Experts of a small language model.
Size: 10 layers, vocabulary 32768.
Experts: 80 experts in each of 7 layers, 224 ReLU neurons an expert, 4 picks a token, a sigmoid router, a shared expert of 256 neurons.
Training: 556M tokens, 8478 steps.
Below are experts of layer 7 (counted from 0) of a mixture-of-experts language model. Rows are named router (the router's row for the expert), up (a neuron's input weights, with its number) and show model dimensions 0-127. Each number is 128 + 32 x the weight over its row's rms, rounded and kept within 0 to 255. Numbers have three digits each.
Before each expert's rows: a language model's description of what the expert responds to; "comes after" lists some tokens at least twice as common just before its tokens as in all text. This comes from a sample of Wikipedia text that the model never trained on. Tokens count by the router's weight.

# expert 6
Line breaks and the first token of a new line, paragraph or table cell, often capitals after headings, such as B, H, It.
comes after: "\n", ".", "===", "==", " (", " \""
router:142145160144119136131135083133127180153148114085134162112145135082135094120129150160077137183113159152093177169133150132168112114078062224109124089151139131116171129073088073167095104153149103110151130192088133153110111123154165150121156162134139107119113098159067152142122179094113087148136120097115145128130085081117110144124090132109096096137113159152185079093107203090168133102109
up5:163198162123142118172141137085135158117129108135064102085139068078139105145068156151092093133169175169092130108115112142165138117109145117084127091153112112142151123150118174143158115131166120118074213186134115187179098114146113164120179100087138107116151117192122076133122149115168146092098137133111121208156094127150091168143150094084110101121088081140128099181163170163152079137111
up6:148162121173141110056153154161130114169074104113159093148148110135126115114154134102098133138150120141034143082060147123079149151145182195073142098128146194154120117126123130165117126164114060130145135087147112141116116099162178141143115130118146165133194176163162163117113149078096113129139164151142136167153143082114151106120142168124112095141161132146130127133159067086178093136136
up7:095128159081100118109058132055165150105117160138105109134092153104144152134187105136092134168116165194163125149182105176148111129072125128094187100096108110112130162149152138129135092155149124118107121176094109110106126074143154126132160174101134112157082136168153087153131136082138095086156125108135120142162114065150114120150137133156061080141139119078096071135162124150124119093150
up8:172102131139137126136136099106143145146126130118135101100094100116146158117151095187182170101139180144129164092171151156138139138114094092132137148116085091209135113046129143119089117132110070192076141103141180129076137167135103153090153092137109128160114171168155146077098150120125125095129192150112181081156128113124180152166120140082133103105188143129062203137102076147100162132093
up9:137097152097102109163133071140148154132096190103138073024110141169152125099126098126144201125112100127119113099119204142085099123149121190163114151097138174145190119087153081124139144128108114143163186152109097138084156123110143103140169123113111144175146128115153132137104118179153066125149098122141115156071124114129174118160171157121189174122136167131090095063089054125132097179109
up10:146053137170146125143109122096151095137126114054110111191149140123158115116161117129136148143144114135174089098114076125129130127109164144093133126144119159074143091135132130093116058092138100071148081179098126133135145083101144142125147123127134084168104133102106137128138124165154107104076129081163123128106161118106158112103129124137190150111111095197084118067120102180144145166132
up11:165096136136105106079098170144161211081064113122130153090147175070108082138090131139119123140165185145052150086111127158177111195153160144110074081128146137208155132151085134078146096167101132150096126143176134118104088122094082126126130097107154119110174192110144084139164120100109113145144161158158132106160170136176118142205093130053132141118137115098104194158159108125172130119097
up12:139078148159114115143109105110157133135100110113121124104153149121122169136110142089096112183085217095131068164138098178136192194125070099121105210153123125137097082068105110097138111154114137139179105148172134111089103145120183166185119157113122122032132184144110152102131159170177106169098124138155113172133157171065149126078068128123112066073195119125129145144084099125118159138141
up13:122194137159115123107141092143135126109099118152192143095106090095138091128098137150146165130117094153100140101088124166074103054184150121076083104102165138166147093106131142148188073183134124168052158135063135124101100166179096119079142108147135127161181117150139035136127130111144125121167137136138141168078156130170114067214160071142072157157163154147123126059135092111066125120182
up14:076111149132102114113144131114134075127171154088100209128113161089178124145142065129137122123091157189139103131090157133114153108215112137126147131135103111178181165117108068102160132138106178069056098125135130150101099113130162120158190140146111107179127150117147152183133056086143126132186174147167141164124161165119110107135195079114154053145124082156088093144147114141198122186113
up15:145155125126146094142134096190125110132115116092170137101117138112130093152075093198072168166088113192120188104079123149089119140147141139189136165079069106115095105098088124156098103176140144085116132118117167112098119149122146128149179101148110081145153143120179198085076125141165125106133134094160147174129142046079126092109118102094156117144137141119130126123179166087118149154171
up16:079174158079115102193115089121130121164098104126119143119119081116119092132131102088092087093162154143131117102105174117122106169133093211095144133162170135141108086110119098151072128171101103150111113168105111157061116119122147131135136124112154080089126149103134105127117076105138141192171075139081118121093106063125107145104113145166158095176151145248110212172168137160097118115178
up17:138154090093099099135071158119118168121186154107161099099101120065144119123108121139160079124147124134149131082120171137127185120138089120089133156129110154152147152127089092145147110123116198086129136196128127106178124146113140202160162089139089073118140134128107061144123160123107107150121195133174147139149096114140163154092125134107080113085194149185106090140139147193149098111143
up18:074147152115140139095160148128136119166168190121051164063137134159131104154154134105097198094082115062090200143111162159101053077123195129118087134126099118143124067143137036152144171117173106088123146180097065065136142124107166140155154099152089200061098146127115076136169134118098137207150147126134110099136061138213125167116129112117098102146135135199153127132107109125093068119120
up19:081150079112109177114118142084140123170152107144137111164163149122121173128088142137104110166106190132111093121157108090207149146167109121064156241088157105192130158111110142101128193139078142116162117159097137163128137137068085137138154107149111136107107164120118129089111100162184084124103193184124133105167141127083138090067112131161069155127106177118104137098080188125111152101180
up20:144092130139145122135093139108151105104148152148189111152105101124148119137173152095159139169075068144170122109150112107107152138133061145114127139114067141089082109086117135168134142020171164116077133218065154123130187150142127133127125089148082080129174118141139118141170152168167145169165131099145136150076102142079058101097134103100146132153147156115081145128130115194119094201118
up21:155109158116141162151091113168148191113119183138092126101145080108155130109160146084122114070131150186159112154082132140081100126073140152082090092127097116096128071194161066130164140096103151091154094107070129154130163119140138089111120078125103102142120150134121206100145128139128126200151194112185121173119137097131156097151139088111118102162164123086190146106168090164156106148108
up22:144088136096096078083101127167115113136132188108141136104137173085115138136153123105058120127062147129098164146097153158113132123128161109147094142110127117106135138087128096098023104118146135138096120160167123103108173117137061159162100125156090118111182142140149142128176122158119073156114099142095136154126145097100105118092133089169147151122152147136099147150058121156222152135135
up23:143192136093097138131108107100132087138155136108141088087091090115140140096060181137120153157141154167104156177124145070168177122146201067112097135087148161179135170162165122120118066178144118095127119063145102150092127157124117121078170138192130145063127127181137092164145141126132104066105198115087152130147095115150198157131088139077144129128140099196071132178077124169092116143154
up24:070164134121105146158131094131170153097107113129183162082161148106138102142085123117077145132134127057140138099096136108157149136176103198043106099119107102155108064167126175146099114148112085137156098176078117117158129139106203124175184116120155181178133116116138056179137135101137129153163106143109123135114118087183096148093171088107144080195120209211088115155161154121087130126167
up25:130138109113105113123094055180155134149148133112216115130133076128139117120135108120115109136159179169054098130113200199111102137124090160087132168109175157132116156057072116154093130127110154096121166105135116121122082104151128089169064151105095048171106102160143148109123123177132079118123185056117132141123146083088132094075162098109096149192161087139111140104098131054127146146097
up26:135142146136148147069149099115154199059097127121199147103128105152167164165103144116137103115138132123063149052127138070109200102078065121090113092098129125043118129109070061137177135109088099106166172111119124112126131126084159125161138126090166087098234066142122162147113172143099135084060105155204193168131146165135112166115095173099145120128147119105131128127124082104127165175107
up27:127145154141151107094098189145124181136094191114140142136151106093109149125204112123141112104082161147136111075084116139148112143135168158143179092143111121084166153097128142151094055139090118140087140158113094060116142165192093142116076133076148085126134134125123102126123107108096139145119220119162162169154126114134087136095246145100145136087096159116139150092127094132174162147114
up28:155078139120148083140122142181123113100151158148145123136114141116147129126069144066082157135087111127153226184058170161077110118125152185126101098110105100110139128077128107117131137136146146094106166180070109118110079113119120123134104138118107099082167168087112121135119150117093129182136126059094140145088152101071167118152081153100116150151180127119130101097131120169143150157172
up29:136144148089110095159173121180163127075142147202156172096116078069117092092130060159126155160065127093096155159127123144118144109159092144090156124124104157136069131087144137163118110170158123114121116139112180146124156138167106222121103097137095121115150182133107127116209158127158129162110194119164116140145095135128109112133147120116078143102112182119129172145141093157151080144130
up30:196091126082116131111143109110118121116124125075187116107091117123163159125174103176168108135101155148095106095117154118099114081157116142142121125093104131114176120162149119105144113148127164134144122113145063121122119093134142191122125106214062157167112153144125117107136162122128145147151182162138107149084123090110110139035168151160134096128142182112138122103117074132147088139139
up31:158138146102164081172073127160138130072161134096061152138141137153152104070168131112157180135075166126104135150052156166119093120128129143179109176144159137128103106064085161109174129141169143152106149075128122027220101124116142072092116143119102124126137117138163117152136172151120172169111116112157124155143204122172124136182157153142078113146131133141099126095145122092118136148148
up32:110159133123078178089147166127147158171091109146092176160117053127133137100127149184075120172135115106164066098102139185106072097205082141101142123135095124135089130127170134175091147066129145124183116137155147098097155158084154179101153165130135200111137118157144141073128130176130145167118089153134133104227078126126141103151143089120126120115085120166126113117068139163120096125091
up33:077089119144118108157185149092147122126119178156160097115115039116181129123144141172144126120176203149113139141163174174130180107165097163053120127083125178199153116055127061141135078076139197157154082126134127164014130133160098140104129150122109141176127146093070169106121110113158111152119158166128147141071121139128114087049077125159179111176160131102087112107161138134136079140101
up34:109100092173100108132102126135142066096123100165192062156105046085126096159063108178121190116055168179067168183130203188140140135099096102090113144093154189133116116046068099093126064182121163139192151102121130119098075094145077140093123102129124119107147095083106142111145177213110112174125085154152119148120136137128123132085126103158164140133153130140114160108100145089078137102161
up35:096088125128135065152105102133123201083163107169083125140112111143123101098075117148117134134148165197103157185107119111085138169104133164101153155100156126109125177173157086048170149131194119171117148070153103162138115140121088153099137125107138095150137130164048179135178095142109099168140123089110106192084121047213178143122110171128130152104078219127131065167093135090168130169091
up36:172181158146067101077118118100128179188102156166136075147094081126139138148136085099096172152080074086105102162124163134084186125126108207141143146129102100147173088156129125152141176130102143141147127198157094075152048201162180145120165153125164150100068191114123131144155096156158076200138138107105100145163091142107133120105145112163121173094101155183074102073073163147134119079135
up37:090148148126085189100145084062113120165129148125114159113104167091125104099210145155147117088126115171136078149157141078036053131125198191118136114105138185072117179146104135171122145188150084073117141146121102122079181110133100112162200106158071155093067131118150133105103165035158077078100175118125146130190103127114132094099140103141126097147161172094172087125129116149084058129154
up38:180112130174119144089122132145163104132077125153119151168166140121113144072127127082115100168121143127116124122093185156124162152120151109122203136101177116124128151122096104155125218174131093079111138089118152130108137106155160097149109136130123075141148169099156136077120134122143113166151142132153129159084107127102120111109112123184097083049159137151153120082145062115112178114122

# expert 57
Single digit pieces after a thousands comma or decimal point in tables, vote counts and elevations, e.g. 8,847, 1,949 ft, plus day numbers in dates.
comes after: ".", ",", " |", " $", "–", ";"
router:142168148128110153091105063196219137155145104138144158100100162108181086126140170179160208154099154166116177117110202163148105130164110154074135095190113128149160095105108164130113091162136132085144107169147117112096125095132141170108153134146154118115125103148087129165111147094180057148095173115132194143088054119086117152148159106116155152127152134127075094129113125126117102185147
up1:084172145129102142112111119165184110158061104109176123115117117156132070110107114098138156175134131165139146111097188125158189122158127196116113170121142132117086129084151143138133119178123142151135135150108123097180147185079126079143165141095144149188129107118111092144161068135093094152118078177126098124187143176063164172161098118150180171129074124110114183106147093144130089181172
up2:152174135164123120147063067172193128170156120134091095107119058147137119110114086140119097127132114115135083076185098141088180125153117142126188142127119081093087134085138146158109114099078105110184194129091110124123135129173115142144130173113108187119137102085096142128126174149147074195027110148135121116104129077090126167119153123136099130089180139155128071155105122120217102136098
up3:120114129128151099099129146113169136132130162144124128114143095110132138122173113128141184129080106111093084082074222078161149103140138206136125152144127153130115111124142075130202105113088134116145149161051119146151125038108151135098190135178177128140093117067122140218129127094112132175165145119166108113158128110111127151167155158165163107134160155183156091137133192090130135126147
up4:147168124100091104128151187111152145125136206078140168180108108139139071108206099125108198106121125164123148075093129108083081080105161161133137134191182084146115108129163136122104105132053109131080094154109117121102160071152111177135151149150110114146198090093118149152063144141163181088153145082177150148126165126126134094160157114056165062100060148160165080126081099116146119102039
up5:126139130152118103124090108101136116129090135143134132189178132099130116089121144127140194120132120162108068071117125124106134133185095117000111083131143145091115108122095132105100063103108111101091148150126190194109169172094160150118131125184140127151126110133153135188116185128193127150159086128138116115156160114116163167175149146065120108169122133200125115094090100200167163186107
up6:107178168158117112129110189084162131145120159158117161134146139119110124167127120105113108172084082119094124153084129155089100184137160126108171165111119091130111096127137100099087089094147146142161127156178126171097122096096120188121130113131116158175172145108128087103175137129140112161185097130170091121133138148115171178171106181127158171179126178120097071136092119203122087095128
up7:200155179127203137143189150148134180085124080150194090108161124162091168113162083125129080144121119127169108151135114124120137143153164133123117088121119152055150139132079123160144143087085115093171192123134136151130109152095134107120149067126137141036097154162123180135173094168144104102106128149132107149106119129091137107094131057144151097136113101143131102091145185162091075171125
up8:172064166094132127168155144128109103123107119101093174134113167133149130095128108137172143136085138116146088079155098127113087123150160135091121082095081126104103094131090135160107092136167188083128148115176069148115133053174127141087206099145128140090116108121095125108122158097137092120155092127219194140108089142132140122164157149081097133141165156183121128103112095094173118098104
up9:154123156119098124108152108134177166095138152107110131155151125085174144158118111129082109157087071134104109138155115073094099157123107110078151126102162073109136059079175114128073130105174124101109135096100108058120121160126139101131135129140166125156122110082087088122137148184163150122081132122150182124116093123134124103096152132147112085206142156156151138100160103099167108137176
up10:128099171106061083136201153160227124111090159111116173113164110130157148115129000157132113094136111132144097178226141175154108151143162148136144077107114198107132141119117059125191124130141119127100156138162154145135136099223151122118128082092199096072099170135101136141144127080151169132131145119161157141159156196171117109126156084105098114094102123148094100089124097130148018160130
up11:099158151106152117070144114175152132114131101114118129103115134147164155120124087198126137143158145116117099059173134134164144092094155098115119115176096130093154074107131134167119134093143138213187179153133173175054134138061167152096118144142133141137080133142158158120130136154141139153143144153126154151155137111150116111095093104177113118107079164186072107104112151177132078142134
up12:123041114089100081163130137151117127133088172106107151222127146121124085100072091152149108089138130108125157103090124174161143120157176206122111109121133125111181168161085065105132119147115161068130150165151115129065140112179152143174087106142145096144144140112095118124143101102124101115168205072223111156161141076151177112174139183164120058132076116112137120124151155102172148122128
up13:118125156136103173096075121175125127086150116111080173140111127078205106122142155087090128157191120165128123080166098128220118122081146141102144111176108047121082128135115160094123112116115138078134089126177138113111089097072179078135200080165174138159047131145177126158060122122142153152132178107121139142157104054071148161115116095138122156141111124169163105149106147104132103080121
up14:090110118100143097124097132139169126131103171101157132152145085177157084108111162164110139095135151025143123140118132153167134138098113092124200086134129157124185118144150157109142105091130078074101124097124143043129138097120142094097118055135147168116138165127152180130176163122109148115110070148174110059121117154135168179160127156037141143142190115145114077126143083113103106135123
up15:084095122194100161075078122167191125140161182118133113076170120111151100108124117049158098143138161123142115141171133186129108157195172172122133125130145072130161115181130135138112074105106210078124104101147133157162122084116194101129125145111130098139148111153108144123161120098036083117088035092125084156162129132164163113176122105164119103089171096161103096091122061091082133165135
up16:113168148124069124147085121142162168059146153106079103108136129120171126100125088157129102124160089165154059156184147189100074117194157159124145138129116154132159100135093113086130139112125088165129171170119112152109090133166076135153109110159117047070172095127140145135135128095135136119100113107144102120114168123125086099094135132184138160121128197130106078135117140099140136165149
up17:177173169164119132066144207145145126069140146095116173137154155117140099170151151121122071145142197117126161147079120099180105159093128105081163130108117106115201078108144145107140083193093201125169129120146146151157139156099190152098127119136184174117137138153149108136131132060088083137115171162122089135157139168114135152122155103124056123097086104146123123159108127140144149138111
up18:081163141092131122141187146171160112068093094088068101113117070144153088120058092157127131177088137185107115127126113078157166089146077129063104155145117088168131096089130114157166110135121173101175137127153100081126073120126077121135109135064150165106079092142152156117150169175096082113127144109172166145141087157111128146173121168091139119112147137136164172084134148096087081109158
up19:134186147077139136103132122123213148083114092092048057106167097138201122092118083154088113115090101088143104104087170176117150155123092131161055126147076178130177185094120136168085082168144113130121157184149103086131093132116097134134114125152104109127171126084169132160149079125158111121106107117168128168151091135165153168134128137146140064162118169138092101119110118108095062169140
up20:164150077120063103102086098128173101156124130067070128081155115116159155108129115124097106163095130162095185019114153102096138155160135140176192088104100137119082098153133138129158150135133122116207140091141152118130133184128125096121123155140127143169104151112092128151129109045130133134131081176147093103141154170068120137140028123166127125079209112113108140088108047142110156094103
up21:128136122074110134135097062114070158135090131144150146102122123084147098078096147120134114087114215062123124132149139153094065181115127136161106094185117135159125166127115096127152152130168105115144148167096162164114141117164139131136106097103128130174113178087160125089109090125105038153094146188124116145145129092130133140153121114118085102111104124162132179099154138136159122071123
up22:138133138105136148101142138087202129138111168119143125114107044121113124062081131082132125124097155154143086142142118061149166131144123126146149161095179069096126110130109150140110140183115124148128151122166162135076139120114110133119146076145089134193045184206082102203099139126150098132122094163183147075163122157124172127152089181144124107118114128100193123112132091130132090126149
up23:145156124125099179108109089111136165130056155121094205152136133095161099132018160173105181178084100136122105122121120171172120143114131155140132155097108122130088094168062131142161099146101158103102108190184141116115108090149065196091142090099120142164164102106110182134155134095147112195151144058204138126100092119131112097114174143131148153115081158136133098103110088124156144127119
up24:151050126171172124066111042171140081106113103090124087130173132099116154130112166148114138141093195064129135108110135128102164171111121145126139071175102122101118097105079123117151132109161150102159140138103172148131124111051150178108121144167139111132083147156041106124128124086155129198140045116135159149128100103174129195056109127142162109045076111194149115106160163134144121119130
up25:106155156179166112136124113178146189073092148105123110176125090141142084172126139152140108142109153177140143101134122180154112128143120139143122171134109189169140110113072075123148140144196105145113140164150121141134151118126135186157140121130088121156085124162099164122133175090126141159174141131156093085150206152055133178179124142131095125062142139137199089051171126154124135040170
up26:101128112145118124051122145184117087152114101082131138185110145150155093117074082134096127178172068121105104088154155138169136114080129125100137073160106110138128158150130120126114094156163159083195132151092159087107165102139128112097124112146120148151112152122075185095184071168081071144055105142136079148121150110132073157180081138187125077107136134094151146126194139149154114145126
up27:121185112068053149140105075090109176124157075113167066106175096132102091092081132205092130130078187134103139092129132162132108156138090134141146121162076135164150184144126138119106160174120102103194122172135131129122156145131071091167144099085159093163114112108160124125193127172123114171083065104176060096168108174137144100104107237111168112114128109146098065126076136144175134131129
up28:138109122104118049179145106126163180101202081135119120185138151159140081062132154098162138133114166179130153103085142179119091131087183119089120139116145128129146128125104114133120105095114102131158145167150108143077165157162183117114147118140132098078154100131098113124134075134101134129107048091164156094115169147093156064131198108088125148103127137113086092080109140152158164111114
up29:115131158091136160144125122201133119179163145093134110112160123152177113120114139131112103079119128085115175143122122133202160160124133095099110111164096137162171114157147103112085076084152129094206088189153095017060115097135146120112190078109145088147158105146094191156110141128070133173107154093175114140144092109117128132074098112128178098108093163105107134134054091132110092165157
up30:094098129111116086122142168143139159149106171121151139097124162128109111095107123144118121145183135106076131105148175094146178117138161112062162146188164094097160128131109108124120108132139156179105138123091083131107136114153101092212168141143123075113110094171182136124098104157139131117149092085148134160149113040080120114152133111153085099104132157121146101139061185115150102113116
up31:101095134150091143085164115136141159107099125121118120137128132104129105091134119115105111178183080131117196150087176125132071150159164122119141078141122057140163157137151107140132156153123116104130165164100107050160186112150109081106145146160174177136106165124122079101133095074179066127112144101146138132142108102155125096138158099106077117083124102113155184107158093168122140135104
up32:112111160129186183100104089184064142096093115077106142140114088137133161133107118157081138144084100081146143093165129199084144146121108164093090117137138144070121073156113116109094130109114088128135133137080141083069086119136102117094113150097165135058105140096067081106146146108151130136102164149132206146113147136145103129049113106088094115119089137196127100095126122123168121164169
up33:152137160116135132132142061139148172104108083155100148162149158187139107125011150156170151168112115135130114064119131139144136109083131116158082123157108116091102150129151129128143079163168109101097140150098156110127123117110139150148087087079185137147105120149155136122092103134128100150102107163118170080100164117113103104159079153125089106116127115171143110116134119139139078145179
up34:144113169129057098078111120152171164079119113149117132157156116164140160121124085179099140152085125165086117105113177074095167195123089150152187105095170160125091136149171094094124101161143158112161174157122160130178030118115132141073159140130172115234149152184134144130174146134134076150151156129169164111082105166180089146134101108142110109107159119131101109114101113095159142117140

# expert 62
Issue numbers after #, years in ranges, year lists, and line breaks ending bullet items in lists of schools, products or credits.
comes after: " (", " |", "|", ")", ";", ":"
router:148138133129111162124116121142157154177148100102143104070196079146153123151162138149082174183107150156141168156135141106172107079147148194047107126085116119143145129099122075119064108150138099062116123176135102141132178087125159150108195136150144171136146152184060120145175140127185051150150164125126195171084099141107145174143103132082126111141139146161099102101130152166152069141100
up0:077167174152122066123139134115147095134087122108140175111090107109109129129121127233151224157075138126131114137161123108140160127122136105118070036138133109141214129099152143158102031119171178109142137133095112088149148129093123088099124130127132108204113130077132103140123149096138127112090131125117148186140113147096114121124131161108120083080110094153075060104139098067207154157166
up1:084158175161121119085091103076169116061149130103155199143131136142177157161069181135134125153127113066134114126099154124181087149150127109105085103173087124184170116101174147113081186171138101126142150167168120087140087117115179055141149047166071135187117142182164078132108128104141112169087055167167117175141147129166170166148135104068146098171125136116128202112133049145132103189138
up2:090188107139152155121102089131135136098175108165085225120129156128120102151104087151100169089121184114114160149092138087093049106161137125109126172150121069126170122157147090170084059130141127054126158137138174070114085095169165102128126088155159133104138108069128126136118045078099151172179128086150157059161099090154107130097107124114121141179108114139109152136138154084183124155180
up3:083119190105115121113162112128112147162118144088155106169147065170110143166160079107137139151157104137095103098120144087075163133099096077123103186110129150142101121101106116161162123118158144156089084084172108132087034100145166104137176145107190175148147136146077140141098085118141103214120132130151148151139143158120108132065170102089095090102116076101085154165187155041141139156173
up4:077090127104129156090097139188153149117177173107132160135080134175126122090145023094080090087142085155127144087134215096157126115102137109134118119142159150160193174149100133109149084124110101135186131153067167155090075109188145141209101118161119132084133127137143137104118117206154121128109111140149181153096101236116115139106148118144105136092119152154099156148158072143142137140178
up5:142151182140132152143139116142119141092091166163145095153126146134118126151116153147072156120185112131139155066107103120148102147168044127152081145052117122131116154159163135129070041177154168093160123151102085115139148110094107155101194062149160131114135157134169141141189152135136105105165207095126130175107130155096097129080153138111119070162097166162115123142189164057124112167172
up6:089145186165081143086147125140130114142153127100119131146072096147109064120127142148094082161171133069102093129043127114131131130106131131121148158132135132180084135056151146169156136149145132145091122127030131060077127110094132101085111173121144142095159146129166154147111162085108133131095095095164165125156157108118125119110127141180144147175113072165140095170157147157139133110118
up7:084146154085085079120114077061169157119078129199124136214114094146167166133182147156113136160173111063150128116112151114170136187149115091119130140120156106169105092079114167166066088139120154175140117150121143116078137131089125174039110118028138071133099189117131064193096128106106158156104207099137178127167132120133149171093128110098086133134154087079077198081133100138065160127100
up8:126139156111092156114144097132117186215076106128082110129124150128101086101141123129070086159114117176119123171120114105142132118101163128177209081115148090101118167105153111128170109097112054172167130068130127150093144087146104103184134071117165198197136148144092085082147113108112056175156069118138138163157134172152091094163147164098125098131175112164176155098144108147196083140107
up9:126098120174177120140147083194138105092078115081143138110152169188168156095111163109128061108202174105112152111126101095151148160139088169121145097130091106066168141196128067134141114146123108116145163177082123137118132094128133083120118155066104063162114141167095070159123120131098076124131122076141090152137164194099142115146153112098159129102072132139189141143083128127175157108128
up10:178196102161185077097094039172149117153181183132095145142111147151172146095159177133170096209097113156165127122142121174058105119116127180097137137147077125140114127120135121103117140125160138148114151110159153105127146062144108118109116105160123070115111224137141107097113178118120174169103164202142132061172154107160176131103142097130127112063146126136164167133135114104115089170168
up11:116152135105114141075081083132151167151069096154169084134160090149133119152095091131084174112153114121140127105094128133135166186152141124123156131107166139127089153121083069129114080092132115093138149134157138088154091144067115178138078147084160169173156123143099094157192114110177083181111141129128195117107056150117065097105067149133110158118187107157144127055131121155179091158139
up12:120146143104144097117119140063129135125065126112166138178211120168192120080149142140120082148183143133120177080114111136122147069122095186139105126124134161105115093092133120124049078125086141087153131077089064125087170105144205108160082131120098111095107137142111168164169068118113159120142136118177130190166169161099195179085104096084139068081098137188132134095148099131149121131122
up13:163121104083119089151147090190112167118107166212119065122102165084147033118126122114130105132081132100092170166090180116181114098130128115099164084117114130081115116138103069151183143133175136166118091157131132159131118118152189149143121105161125075105112138138137143100107110079142120168128101183179064095151169145198111106127084069134092141116139148154127137090107070137102093087144
up14:139104134176111109142100105175128133106097168099167159135096115162123106117052061161104076148078100073128192104123146168135079129142118083117084084148135127146185086155128127169075061129098103123127139147102116139122088094105233100134192099221112170090113137111109177124101104105058114149177106124129097164156084163142205151066100129125121115138140118156141131127122112100132070137146
up15:133122128122105087144092083078185139124091113143082129134112092072160131097156070186150122189097105105108128124103182124123131166141118150142146085137133112156157140114134163143101064148181107126112145150103151092105066117185101109142126143147147194205078115134158070147135116113117136148147150111127132124097116193122128111117150112128117101133160141165039096043132139149107072176114
up16:104108146132106141109186096114111137065145121141178127178148075091115100084080159142113100135109183104129088130125129119117093190102085150071151145081111135112155065117155137128168086149123150145167165136105112134131142163128142096054124164134124129166155106148124139143135092138116119123102095073148136111146145119128087086175089164115078130111131104067140073143110150114107183123166
up17:118174144177096155149098139107126121132145146180148205154173135103167154121119130179126121114091080113161167084145082143118142198133151106177116128125135112127157148087112148162069128170117138045124150096112087181151130133110193057112107085101138154136129110095143031132080174168095150231125111124173162159121164104148217213075103148102108101090084144152118153130114134091185140083127
up18:104159155112176121106151143124131133104107144130154121099170146156116136149136109134161145106181151100141085087149098161151135087109150187115089179129098146136111092131070079127132075086129131159125061076156094116134144113070105143098186150186087101160144132113164170162168084088088140110143183096128180113153082059121174173127178119103110155104091149160141158121105090143096090098101
up19:109187106059144108122131186162145114081147136104134185197176170085133081091162038182094146129104107140126141088126131146197129061124138141134115085141130173165098083084139119123128079098108117129115153151149126081112119077096128067144132118147138088134108138148129112054179115089113124146145111155138170183151084116075139139120137107080091122159163156156121091095100152095126082197156
up20:127167117165140161096151157169135163060166119110139129122135111104116048118120105123104102123182154175158158081091141198118139175140070132117165153185082167149072100135076125177131129148146148110173128143165143089131109176106147145191151124113076152070125164120144077121123138082084068150145191140162154160150123135104118124145186164100097089174097135095117129148083113151083054082131
up21:081098119127162151116164121116123117166128136134177113090119162110097113160179110124155148140089199096145153171157130114162160146117138122169171161185133207129120148112099107140113108130123074141141083106117061105148141081110122163094178120151101120165120160109180207192138114087053099073120187076154099072151079119114180188159133124095095114165106163146194103080071134073138135145127
up22:093178117046084125098128098123232120059115129105128209117133134148084144132176083147120136100123148137077124084076113110166097150178087228093061119144112084098135139135149136184105114158111156110152135097131132151123123081109192111103073147089118143107110149175136140125192149070115156121072151157134125190149118086138126122161147126116127153099111100121156125134105119087090124196186
up23:114135133143090127103115154152162159145161113149169087114152031151159157136097158115089167155090149158146086171151098137158145108163158135122131139151096087156095083121118142150132149101166114089105117165112107081169130116157103054094131094166114137151104084162177137113107104152138054122162125130103137168114089166210133148085164116071154094133113133125130186119114134155092101138143
up24:147116141127108160110134150126121139124153117085044071160160137202127126128105089118127115175179096179137113070111113090165072167154134112121105171127147148131104159077122095102074151135112138104128100128125103149111072088130147128138122133095127115121146175113138108168130125123120093172093156183131127108118110111115206140114141127169124172127170157102117132094083149099160107153141
up25:146140182122142125153151137084156142128134139063125147202169116162160099114111093172109143158137097121124056123079167137134105164230136108073117136085129123168140088073076122155099055136133156109123127175119117105080115105121175119202120154072142162091147112125084156073158091137166090151114083168130186156159169088107161100134138194130151119145152120177119158057152092087149129114144
up26:115117117149144112105176121152185133065134109157007197123144155124153157123116120116132125131191152163138154066106167105154160172102177119157151133142116097143081162117128074091181147129078094160130171171116125117117107106158145092136099126185161106102121136158130039098147079092137166148110171108160123136141112105150101183133132156147130184159109102143123087096123135164099044108159
up27:105141124185133197079182156130109125122174123064174120101100080092135096096150150161091155096077141183096178093030122112121084093146136134060150072133175149165132140139160109129132093180126105131115113146116123119148112113216178094145171148173158182119145198126115082170128142118100124120126145115185136144192159147121225094123087101150147070136071154136105119127154175207145146132132
up28:059138122151127110117075119126221151097126155088143146105147071130174106121121142147087148113143154093115060140132128043092140117145107172057110160131090141216175171087096069114110129067147160097108062168085064107126130113188108099084182154147132104145145112145106126171104080098129106182151151137143123093127115116150139149169151092156172054156074143092117151090161134181121127098144
up29:114144143120123134121146156202154157088107214168143170132102132118136151088190151103156154078154141123100123097086086115158088136068080143158125056173126119143128079129157061092078099124127123126126103130090105097092085069128241062087197166177115100130100143143083156155150088073054199054125126055126114095178115137135141165142152102112164192092108110103149144180160161142082170164104
up30:136128135131082070080159150102171133088152137020122090151077094090110099105059186189097152187118153121130094155111178095128095078101154146103200160125099146176132118099128142137160146147154096086122114146154105109182143079140167196118107133189054086094171115174125143153142095153117156157155104134118141168105049142144169122081152144136085096103079119173151095119153133179098065118147
up31:080149125110144167135116064163119106138149161148088118142126102118119079149175137158131112075186164165128107097099128182177097112124136219157177144156172104111103125093148019152105112086102118123132123150155124080125128083161123064166074198172159074131140142108142137126161110168122156140126213137137182083166181098090097122135149131128120136095051108131080135123135150122095067154112
up32:130119147094174109144086095117134192082136141135134151127161138198123099098118125146085104118125129138070119076100123124142107105136155120152157156129140148078127205142121116082116123105136084104172133156177071157088111125143083126141145129107131128177195198137175103156168169164128123161113156151115136115104168159051200123112075123126142135101155115128136154138138113145186137173170
up33:159131155127105105134199146133130166105098113150111146168083166134129136096122113149133138179049115148114124187122113111137102100124144097056147133164091140116125121089119109141121073145092138086138100170164109145050103143066202149140136097144152096140173186066067129138134104077171143161094106108134109119133139086078099133133127145195119112116111093121112118117081103179209101154140